From a checkpoint of a small mixture-of-experts model trained on Wikipedia: a softmax router, a variant of SOAP for the experts.
Below are experts of layer 3 (counted from 0) of a mixture-of-experts language model. Rows are named router (the router's row for the expert), gate (a neuron's input weights, with its number), up (a neuron's input weights, with its number), down (a neuron's output weights, with its number) and show model dimensions 0-191. Each number is 128 + 24 x the weight over its row's rms, rounded and kept within 0 to 255. Numbers have three digits each.
Before each expert's rows: a language model's description of what the expert responds to; "comes before" lists some tokens at least twice as common just after its tokens as in all text. This comes from a sample of Wikipedia text that the model never trained on. Tokens count by the router's weight.

# expert 20
Description: Colons after infobox field labels such as FIPS code, Order, Family, Nickname, plus coordinate slashes and closing parentheses.
comes before: " ", "-", " UTC", " Animalia", " (", " C"
router:131095119117132137137103115134143122104122104129103169149147089111117152139147160126159121161116161105149141135093142122164095142118137132095196163170137110119107122151112145111118150116138162116164163131089134125100094141188119101163126098170123125157130146117137129154118109144101146152131078118110113180127135126119133117154109130141132132146138098119122121114131118072122120091178104120130156139145151151112079124192134159152142174119158117122128079135145147169120122104133143130072125105175121136125130150118128149119121119138133149115140074183188097131089114111152141155
gate4:161163120099160133137105130117126111127160149142107194110092124121126104104080152142160161106123133104118103069162093141119120102103120074106146128150109178089141131131118127140123109169137135148124122155132148104096105117129113140133124140163118122109121124123155101108109160157110170095143119164143113152136135157122138137082149137127143181103133128116134112129081114113125152101145149094097135114106157114160182069135127168111161116086106109130139101124152136143131098110093105163135152143151118088167125116113133102139112124115150112099101098091081134146119155085165154143
up4:118081154115128124123119117154079125178173142121130125124179156150170138154168128108173141154130144070110149151125155139097139114124118157132125148110101135181155106099140151156131159105138120125157119120120158125116141129105097119065132190143116104124090076103126095086152078115124112118129119106105080114117119127119097126100126095146083094132121153156080097126131161131108092121120107130110121098138107107070114157141096127133079133145133110144148133095114128127117129106147147112119085139120114156114123126120109104139143084161136103142141144160144096133101136132126127093
down4:100142113091168112111135161118139086099098092150099122107132087111150115134140179137139134139182123168110138099141136063147146148088108077114103099101151160098111156108141107119113187122068125134143094111150120173101127125112150116163113133157121140096119098120088157146139113104131136158163119105139139139155131110134125129140097146138143134134121118106149125099146070140130166064137114148146132118117112124174127076081126143131163110151114133125124119113147152147114127080145109137163144110143125106105078119126124117129147150153127173107143134075133097141145117141127117127
gate5:151155105121161047132104084106120143065119151149146153142150139119102134123116130148109119132163109165165100108120078148111159117122129114142100117164145158156091116138110101120083134141104116140120112155147177115118116077115129123119169092136117126129108129108134118105132124153135082125118120122193141145135113125129142126153129128079180143143111115162126095145069114153140113146127129148137156140150148097167136139143122098105126129133101130096102086084116155121124086117127137103108142150150128130145129160090149190126142123112119115184116112122132153117172117116129176116
up5:147118114143146115141114172100103116097114127150124104148106129096104112156138130184120189143144160123140062147080145107124125072098144118089144130110109098178170136079112152141141135168089129115117137118111147080104138109098167078147160121171124144166119131122153130134108126116168132108091137131162122144141140136156160174142126105147104178139119093141135115120128149127087116145138101106137105133111119129180103107127105137125134155082094103119180111115125117076106098127133155127122115126146151124118104127163129136118127100127112161119122084111139132116135165125155148103
down5:132112162159144164134136135149145160110160137127164159158108103209131141134131164113161119139150092080154135124156118189137142116116121099164133161101137109124134160129143123121161133128194133098093101109133085119141138118122175150138110111105138127100076111140088093128136089152083165119134167121100117117140107118124103138153132148120137106133147179101141134142174132122107131123122143107101093130088155177088146139130131152136095116156178151135158123083129142155108140095123139132167124143155125148152111119097151116131097124132140131138155134130117106177147125106108092121
gate6:125170129098158134110114089128128124144161126116120134123116099138113124163112118099129147162061158101105119102124112162095134153109136145116105065122129182145116066103136116166122150119199111158139117127157108102151149162122138138135112163133106136146128131129124093111149116127128124120131124147152094117095133148103124127154154121157107144126123103127115165137099111133150167125159114138118100139107175058127148100147144139113101107125103072115106103135110134142116178146097137127139116129122109094113102093113115153158151127116142149092117128098191062137111099115136088111
up6:147128113138125180143095119156166105128147131147121157108108121143117083152133126156132122121080122146104118106142116123097127130139161132146118100121113135155109097124105143183161181147163129154112077132102105134117111141119087054129102149093136127166158123119088084126166112143151102092152112135136129136122127147135147173126174086128099147113151137111135164137151147126121108131131083115113145160113147104129135151139190125123109105163121097096126085161112078107131192141151128093142134113129115082125130127144162142123127129120086131146143106074115100129126109107094127134
down6:123134136113163152067111164122097142117166085152146109117124107157135104127170087137141100156144114093074139147154113139136155143143135133125122125087135130093138118137153116147133132119138143171093136129161163144133116129137125160114122153125137135141124144089142087131115153079156114131115123126087164128111133133115121110128121118156122104098092146103122112159094137125142124141073108122130109174096160118124144138104111099116132144130118160137110124119131136123120086109211131151128146117126115147052157109131097146118147137133151077064133149070125101154134173122179108101
gate7:120139117118107123138139110136131155171087154135138167104120121118150157153145127096094146125135167128124131154092150113119141126133119082111088176102117065122123087144124147108129136113153136086137107117171116161108111091140157119120142134092109146091127095113116142195112134174126084107115129129153142119172067146121153117132114138132136123120131136107063166110137123108105111115143147113131110133159125119147123147164136181143103129119141113131104130115128097072125154116147120154083117121122107180145136123169166107131133112137123094182097094132106111116193152138153122117
up7:112154123094127127134131117117120132140111134141059154111127153156166146155137112134136118125095176165173139112097133081128152127135131071145101155156146080127108113175119146126108125117136154118101109101133140133092134109100164148143136104120105144119167124099112162174093172190107124097099122110180138141133136124140124154107115126146127100132106140121107177133132084154101073117102130154124130152176130133146142128098105137121142134134166143098106102141128139087127188120163165128110148140145109167100115172143146127155117128160118133115106090126145132110160132156115162161
down7:140138118141158131100156126124100115118121088113157108156085147108125104111113118102133115077201118138164136128172099109151116111124138186150100137150106111118167171110176114154102097096126089158165147105139088141167109098152126135155126136162140136133132128146150111125109123066102105130103102128111116082106159116161143168115123089121101104131142133138129116116159116134125109173121104117169119117104168147116097132072139138117153129100121097196127122110083152136143104119107133171150121140079116143143117132129118143136141148132124156102106119153117178125107128140126122155
gate8:117116092135138174167148116173169093112101116140068142149125137112072139124125132114146146123119092122125131115137120179137125125110098156082151097169096091150149135089148119120120153111137126136093135131176114099122109137134127121138128161153130106137120164116123153146127079143165167123111143146162133144170109100143161150103069143137121146140144117072099141149092097113133116127163123096137153124110069114132124133161119178102155111133101119158108158118146091137136121121146100077144119101144142102134153167141145148139132149085136093152121119165099136096107151161145138126
up8:109154132083116073122126125081132147085148133119107147115158126123103099070139152153102195140118142115179125174115112126096141121122145133186140130113113134099113151104132132112151150099081075115153094138140108097121105117124090170136168108144157136114128140098119146092121163097144130100133154090145149130136116088122119134141141114121139156118165133134128126159126157122102131115090156137142088127156144088152135146128124121163134127090141127114141126072123167128154195111107138139139129115154134123129124114096115122138138099142141135129159117094077138140173094112186118144
down8:137150133123116108166105136115125111145119129119121091131124146097097147133158105062132081118100090118161118103134161160150118149149132161133160143155162107178120106132095123142117155095122152121122116133127142122135131120158157112151128140169131138108129128163144088137131122187088127125075109130124126127116129147140166159114131106105123129151154149124115100123100112121157129141145119094111133148134145140135131118158087097155132124144165122128143142137130115104132101129139122101096116131089112081117042158134192133173116133122114093066140105133132142089058167144090131090
gate9:129153135110101117160065143160104135083126144131135164114143158166115129126150135141168107132153151160095100149129169148129110137123120130153114175128165100124118101123113125095117134140136109107154125132113147098123126084143134142132086152110152119133115164143191155142089175118111093084114127132142130123112067145124139124173138137145126120130067152124107175133133133148142104111131130109100116102124111119136126116162173144125162143124133115124104106159117097126108215120118080110114130153130100106133170129164114119098103129127100087156109143131176117121155152168099103118
up9:161099103139161139095113142153131157089144155108155117129152103135115143145137174147120112129100167108106112118115092146168138127136097133124171149122100125091112132112155108145117144151087114105101190116139123121143150169177133105107093100120105121152119126153134101117100132121140143139150111104113149140130142146142151119155118131087121087070099130158168117157152116112108186122117110124124143124140125097119138203122133136101125125155118131128125151171180102119086110120120088140201114080114141103141096108150097125088134097129175119152081120121141129130111127103146125133
down9:139146115081106094125141130138172129138107141101140078144161101143119112143135128128133093127138076119157163116103089130150138127137073130130172080124092124070110145130125102122134110118137171184164131123134118108135128121137129110131135108107105113082088106103112146146121124117144143144100163137170143139137088121182140144109157140101130140169119126153159149083111155108105131149129112164134091088165094107125170099118148131138130158154141166177156109146122136153132129132139153122079152134164171126090097151096107132145125132104100114149177125130122127074125149114135149125
gate10:165166073065140147116145152115131089102154115215095137118166133137192139120136109129116105139116122159103125131108139128131135131127130116164112131130140153116151130123102150067111120091105130097144118130142123118146125113140102163104121128104080130121131114132122123139129152134133138124153153079122128052139092119113140124145156106167150119105111106161164089120147082130133108141159090117098147127103154126105152115116150119169133113132152134168134076128121106122143128127115131095120118144175140096108076158138131118112140098100137102148123102138119086111087174139146122156
up10:128128150114115111109136067111153149128220110127153135102159114125142141137123148116124138127144108117097099072088114128119127135109097123135113075157129144126154152139149153117135138133073093168128141112163119133134151079144134158163140165119112132130132156179119108099100115160087148157144162125136099147146139127130109139104152116094112141105114188146136164139121097163109137093116132141096083130141144174121155126095147173141105126114130115150110131117130129131150102174129143103130093123171113126132117146097117123171119063103153122096113166130153132145093107137115142137
down10:137143143173105115161101158105131077149173125126127138098111127156115167135098094121101087119122128103137097110142081131140146118123119080131114175156148107138075099171103159141135082125140151116110131090146166098129113123156159112110118132145113119119132138101094104132171108117117086100156135096191130104138152116138152126132099099175178157143125136133106141094108156100141130144137086144154104101147091169107176126119138143110130113134149144113149148129150128144081137127137125102097099127108096126118175110153118102111112145146132105115128084118141132143109090138132185140
gate11:141151134080171114122116131117165133099157146095171123136127176119142155157153134139166147148111109110117145153095142143108135123105147088141165105129149128155164097115108140140122125152093121110133126152171141112133129086114205097123127171135132131090122145112156140129148136157154086143084111093148098146115150155162116187127101097146103118135099128128136123172092160157130110166119099153124129147145164117152148116119154111096128128113120082119138121174122102155159101159136132127087143133143129113144092136130103123097130141118171133162103137104167086142129096120125138069
up11:144095119095108107137134191102167142100096155128101152126135143137113116103146135114155159127130157119136146156113121149126108093138117073143153166120124126164063135111106111138121136146092153112135134127146139148130083165164138106137182166122099095096099112132135085127135111175140085117140092114108119129094125130112146098128108110121099131113126119161131105125161133128148141162131107128180135179141119118148133135085129126102122096093144129094155081139153092119120115136142165131101142098108106157119078139178117127160133133138167131133146097141099177090121093106137157098
down11:089146144146156178142163123158119077158095130128096117124145135135134090143126128099144144173130115120150118126158079168113131158099159156139136127164107107042127122117154143133137126132104167130128143135161096114100141173085185128131084112156117109125126122157085152112177142120135110120112122119136120087141132144120115128146144097173131094171133114116088136143126074165123124153169122094117118095154134142127167143111164128129184119131127137135141152125136101125112134108148129132111111152104129132156124163138153121140110135165078085174111122114139113142108137110123081130
gate12:125104149149129101121151085048125130147144127111096143096084181122127128137118153099116104118138126102136184098119146087111143141161140140119165097121121099133150118121132189123090093152130102108157147165144132097164132142119117097107118183136089112116129145100168114176142144138134138144078115156135123130156125111129147139098120123117111064172132102144091128152124101103157129147140158136151114056113121118098123166127138155120108178088106114087169112101129122153111144125121138126097154114139162112122100110118122140106131135113157114122119145095136141099127136151111130120
up12:094128130171076150146165150110185146077156143109117110137151117164120116103146129176135124167147138129113127129102110124189130144111097110115147136121138110077110141148186113118136116131124129115122132141149182125145095166140114167094152121096136132118157115112155149140165140113148126118132122130148122091092123163167117163138136158119186121087128142130203113113113125097126113096105100079139126092135103105124151122110149126123167103151141121136160148099137147122126084131159118140144139134182116106089162106140146130103143137147103130160160112154083134108139121139152130137
down12:119173105137138059139075134129108089114132097126141113088140111110137117131112086101134124129125126115161140083124149101174129133147166145136091132095121150119100121118096192123138101127148115146108138126129108109127118093122141108075130139116126122079164137117126094102163143144140202110155142079143150127130114144116165095117119153135136136124116157144144158102135123135113165199121182161113170153132126156107107149162106144162121151151107111117160125117127122095078122116128114133108115117138102133099126121090138121119152102118101142132114088143143126127097147138066123099
gate13:107133157129117122110153151125103171114083115164130112136123099122105113204131133094123135156071113120119120123162084133134147108155123153157156117141156150081141119115100145172116109119132128133137165114091100101156116098134164163101106127149154114160149127135126161174128121090130140085142148123158096125115142154138137109106152123106107146098179107110175132123113110117154093110128125136159166151153145150062148118123125122092162133103148139148130081136117094129120108126201149108136149157141111108096133134122107084098112169144118127163132125130101120123138142111152088151
up13:132103137118157134166150093102141137058123139146174087138131186148117106135166124094110125121130102094124157074114135094097117088139130120154070124127135149102076126122138161093109152131158113105166150155135122171148150123125104080102132147128098136121145136165128106106105170105159119140101124114141123128131123112098178111130123141131131171123126127138144074136169177113148157134107144174057129120126139143124132150109138131145122145130161132169132161100131157110167108131114152119143107106158086130124136113126143134145138070155099118139115117106126153092143131111131110127
down13:141143102132169095119125175162132111165123185161129097093131104096122105106104121132122117120097121118135100125158144148120151176156109105134146139156116122116225165099142109129116109130107151145102140114114112131141177128114124130160107099145145113094132146090117149154150144140141165095126101142122093145141153141108133191133175117090131122111117106096126131114100127099148106119115174144144149114104121126102120150110130084130172117135104123132103129121094070136132106096100161136146100129105158139118149134159138122097086204094121147135134128152120086134129134124131144116
gate14:127108146137120111147133164152127100139198127125152131120155087131123134154122123123169099130118109117166106114167116103137124126144127170122135115144113139125150147072088154139090139156079143138133110134102141120108136162160130091154102117116151129113130125106110152122118130152170119143115134189114169117144119144130177141139148112139079167121114155115151129138101115132140141090153090114122178155119132161067115120154125150091121069114110107100172119173104150109126130117155136162136116110161159124153119156148093127125097103141089206122161138139122110158108146134122111154
up14:110122165129106147134125128105153110096094102152133105109143165127147133114153111140072120153140161109130136144101117115092134098110113123114104145100116110116136109141151107087144092118155124141119135135121107083167130096091078096120123138151072097134119110097122143102192127099113162108073161130120113107130152158093114110116049097126147103117172155122135138121118139116153102152138089118143098126111096097128112146123139143154148135115130158146109153129178090111132104126103102099154164115113113143112129142088137119132173163120123100132112155156163172085137099137104162115
down14:125134094109155142135152133130127123125102091137154113163166169154131175123124131143190139145166177083141124126148095141099120146164118139110155109137135145099107138107161126168147115150148114114162115171150124112090126132137145080107114126108166115160121173092097118137098121122119119126148135129130103158107109100170137133126137160171138134131118141139144177130165134130078137103165178092094172109099150122139115089128107124132110160076133081146139103189147109176149156123103134126132153140154144143100098169115108129131153120120101123128138105107133142121120145087117109159